Experts of a small language model.
Size: 14 layers, 215M parameters.
Below are experts of layer 9 (counted from 0) of a mixture-of-experts language model. Rows are named router (the router's row for the expert) and show model dimensions 128-255. Each number is 128 + 24 x the weight over its row's rms, rounded and kept within 0 to 255. Numbers have three digits each.
After each expert's rows: "raises" lists some tokens whose logits its average output raises strongly, later layers aside. This comes from a sample of Wikipedia text that the model never trained on.

# expert 20
router:099086125131135106135110159131117129142108145138160167103093117080123138127155128136130147090164153129128127126133146122117137135137089126104094162120113097111150164129087162106084137125136109123101143114145114111127137130131105155124154117183125107085134109134166107149146124102122134183107096144121086114132130123099135122106113114127060131160139111123135183133123099175165127105169
raises: "in ", "to ", "by ", "at ", "and ", "for "

# expert 33
router:106128147117139122137127178166115145090121118139096118147099115121097121164156081127085125109160118096115148085136160135133123116130140110131156130118144111163163169120156145147159106144133133172141133114139171099132145126123093137111152104095102087124139149137133098151158128141158113181100112139145080159183101087111150109154136138155121129166102163139139124133114138092160121106132
raises: "in ", "at ", "(", "from ", "between ", "was "

# expert 32
router:130077119099130163103145153165157099111100122137128161133089134122133129117115173128151097121147113121115168103130111085113155129148090140155149157141143087114150115140108105148105157155167132154166140121127152098149095102086174163135086117116111165147148159087081131148149152120097127138122131123127114152113132100103123127146124122082128076114138138175119151154172154136182152131117
raises: "that ", "in ", "at ", "of "

# expert 42
router:149081130104163114124115164137161182099142125158152121109128144139133148111122091122075105146109154091067156096097126108116130119139150144140149161111114131150149157103149102113151095107178117117164092150127144127165081128111109134113086114133121127135145144154133137136142168093114084172097104162115123118160160063108181130151142118133131117135108134154124113179158139102121149113156
raises: "(", "and ", "in ", "on ", "at ", "with "

# expert 1
router:107140110135103123127178132125124152107141113139112175146128094104105140132122153140145113055118183108121128101113125099078140145163098113144109109114088096119103115114094112129133115100158093145154083117143122150143123161090126145130100147156129122122139119139164130156161170105149109131098161165081108136179129083158144151154141119122135106163118109108144152145101118126156144133127
raises: "and ", "in ", "to ", "for ", "at ", "on "

# expert 28
router:111117096108113127124118154150123144137169158135132159127094144136098132127095111122139147157138170105120161110129158122144106102142090134118128096129122114118089122119152104110112097121117106133139100169151111142133148146117153147094133148168121143129139144145143110175102145146121152151129120150141102151150142077079140107159160132110147094143123112140159146144118124103137147156143
raises: ".", ", ", "'", "b", "' ", "-"

# expert 6
router:117107162150102122119159123172121109098107112086151124099086113112155146141126134128128092120147099100146109142150126115154155136116103125101148122111133125176099168132110162128119117148151146123128137117139162161128118142102171096084123122112119149080094152106133114142125110132130156161130167144164110117136158097125163134140121156081109125177119117166149151132156148111104154126123
raises: "\"", "al", "L"

# expert 0
router:158114162102132140134145123145124164108144123115128162107108124084135143148166109148131123111121144096107125096171125110122129113154160147155103124152146112101103149094085123172134123090154090137158161103131136157164114136098089093103126094152119108110111118104101139153162149143111146160105128121093128128157105086134171149095131148095111127142123126150157093145131118154157153136153
raises: "his ", "the ", "a "

# expert 35
router:096091158141163137138130158121154121103174127154120178106144119151155114098122147116124133126176142113124175103124118145101149146090144178132102153150139095095094116122094167123109151132158125107120152156137140130142131107073150098112108165127107141143105104145103121146120165111098080145093129144127106135145113077094136135112165155086118142147132084103149104108157105102153113147093
raises: "h", "d", "("

# expert 36
router:117072129125095152149128122144156130128135117143121121155075093139128162176116170142115127148161124123095151141123113139117134135159095191165122112146130112151138109135146152098094152124143136162122115167123087111108138111147108147117146163121129122142135116154107124121129166149132103162099105129116121182128151104134131129122157167105095141144110129124145144156112097123104158124135
raises: "the ", "a ", "his "

# expert 15
router:092103118106130142102166150137120157113110126114111127160114128124121134163186136138134120125125160104127136149160174141150138129117083096108128116111139131111094137144091127118167090089151125141107141104139105089130126150093138128086108157159129129098105115142112124143151159132133102135123107111135079154168136093139159159120163142112108142107110116116128169115127161125094148085162
raises: "===", "(", "=="

# expert 44
router:117065157159139118100151096123126136146117101144134157118102101104114180171105147106106143061128159094130161144141112118118164110146131139112117114178117108102120151092104160143145138085118116134147154104125103165146126135113095125131145120107120106164133119165168097138124120143104158158123144166115102134127130131107173134115108128087122164088088120148123120109102112153119110131107
raises: "As ", "In ", "At ", "However", "While ", "After "

# expert 26
router:131101148107143102112098130149109121105130135106143120156117138126130172121117104148087146151154139082099158099125117107107114142170114147141127095151134109110114131134149153130078095132127147134134127128126112154112153150101098142162154107172088143100127111091151139141123160073127100157134163123128089175113133096101106137120137155113085147161117154106116131157144153085172117101140
raises: "\"", "L", "P", "D", "(", "and "

# expert 2
router:150087122129098114164128138118114177127131164112125117115107109116103141168096138152102098137131139094134117161163121114120147143141096165150107109117151138136153135113108127146113090133132146143177147132130145098135114103144121131146145128124170159116156104128150129165135138129133120099122149097125091135142088136107157092084141170126073144174135101117143152109098107098158138152123
raises: "a ", "well ", "\"", "set "

# expert 21
router:128122114136150123135127136152138148095106178089086135121142144158154112106132078147105122104109186137135120131114147083140085128156140151130122130169073130141111117149151120139135111084154088124102119114153135125139142159125129179166141166142157148109139136125143128143111109107116102158103116157131151166099116115147160100142142161107123136128133136129145117130119106112151121111101
raises: "- ", "| ", "1"

# expert 46
router:148106156142121093156152145135100131145148118132145129150128139108143180132172128104105113131159170081097156132144175089118133158129122174173113142129168076118150161140141116126135110149193106113114116120082159141137140112120087128150103167156149156139128147098142108113150170138147113131102153090125132151161153105096160129144154174119089105110113165103103133135100133117159145110122
raises: "- ", "s ", "= ", "6 "

# expert 29
router:095077133154126071123085143180123132138150121123075114167148104141141120109163091157099141087152174122092138165180102123188159137116117158151080142112153147164153116117114136104079108104152094142107081158098140120158109111154078132112117122121115153136121126140135130127152093133111171149099156129082133138126110118147145118133115135105074148107081163117140181090137125125132134135147
raises: ", ", "-", ". ", "\n", ".", "; "

# expert 22
router:159104140118149121113105142179136124107138125081111117122103110092140162158179088122098125098150174135125102091100127120165153179154110166140095138143121084102147143144137126164126132133141107122169133167155098098104158156091161107092127104160110129091156102164159166089169170104133102111118146131114112153155138091098174134098128159138116110143164113127116106146152151150154122125143
raises: "in ", "by ", "on ", "as ", "a ", "at "

# expert 37
router:136107165129137139134148136110121177131122136114131124184119127105111136144162116122091113127145179119140142098154154120139117140112117162123106130149104154129138178109082140135111168138126121097150126102109162129181116131121146150117083149172125081127126158134127183121109143133081110125120136147165128144116145128106159144151143146100106084137116147164152114133128132103098197109118
raises: "made ", "considered ", "a ", "held "

# expert 16
router:106091155127142125112108109117106147125143089132133115142095160085151153131172100115120132144123132121097150103185148102086118098127111126148178114155091091134128118093127100137146095145139138117138155157137153175156147130092099134132084118109088111102162109142094100144142168127122111154125129119127105152100145107134171164120159111100095146148120164130133100153133122097156125129137
raises: "(", "\"", "- "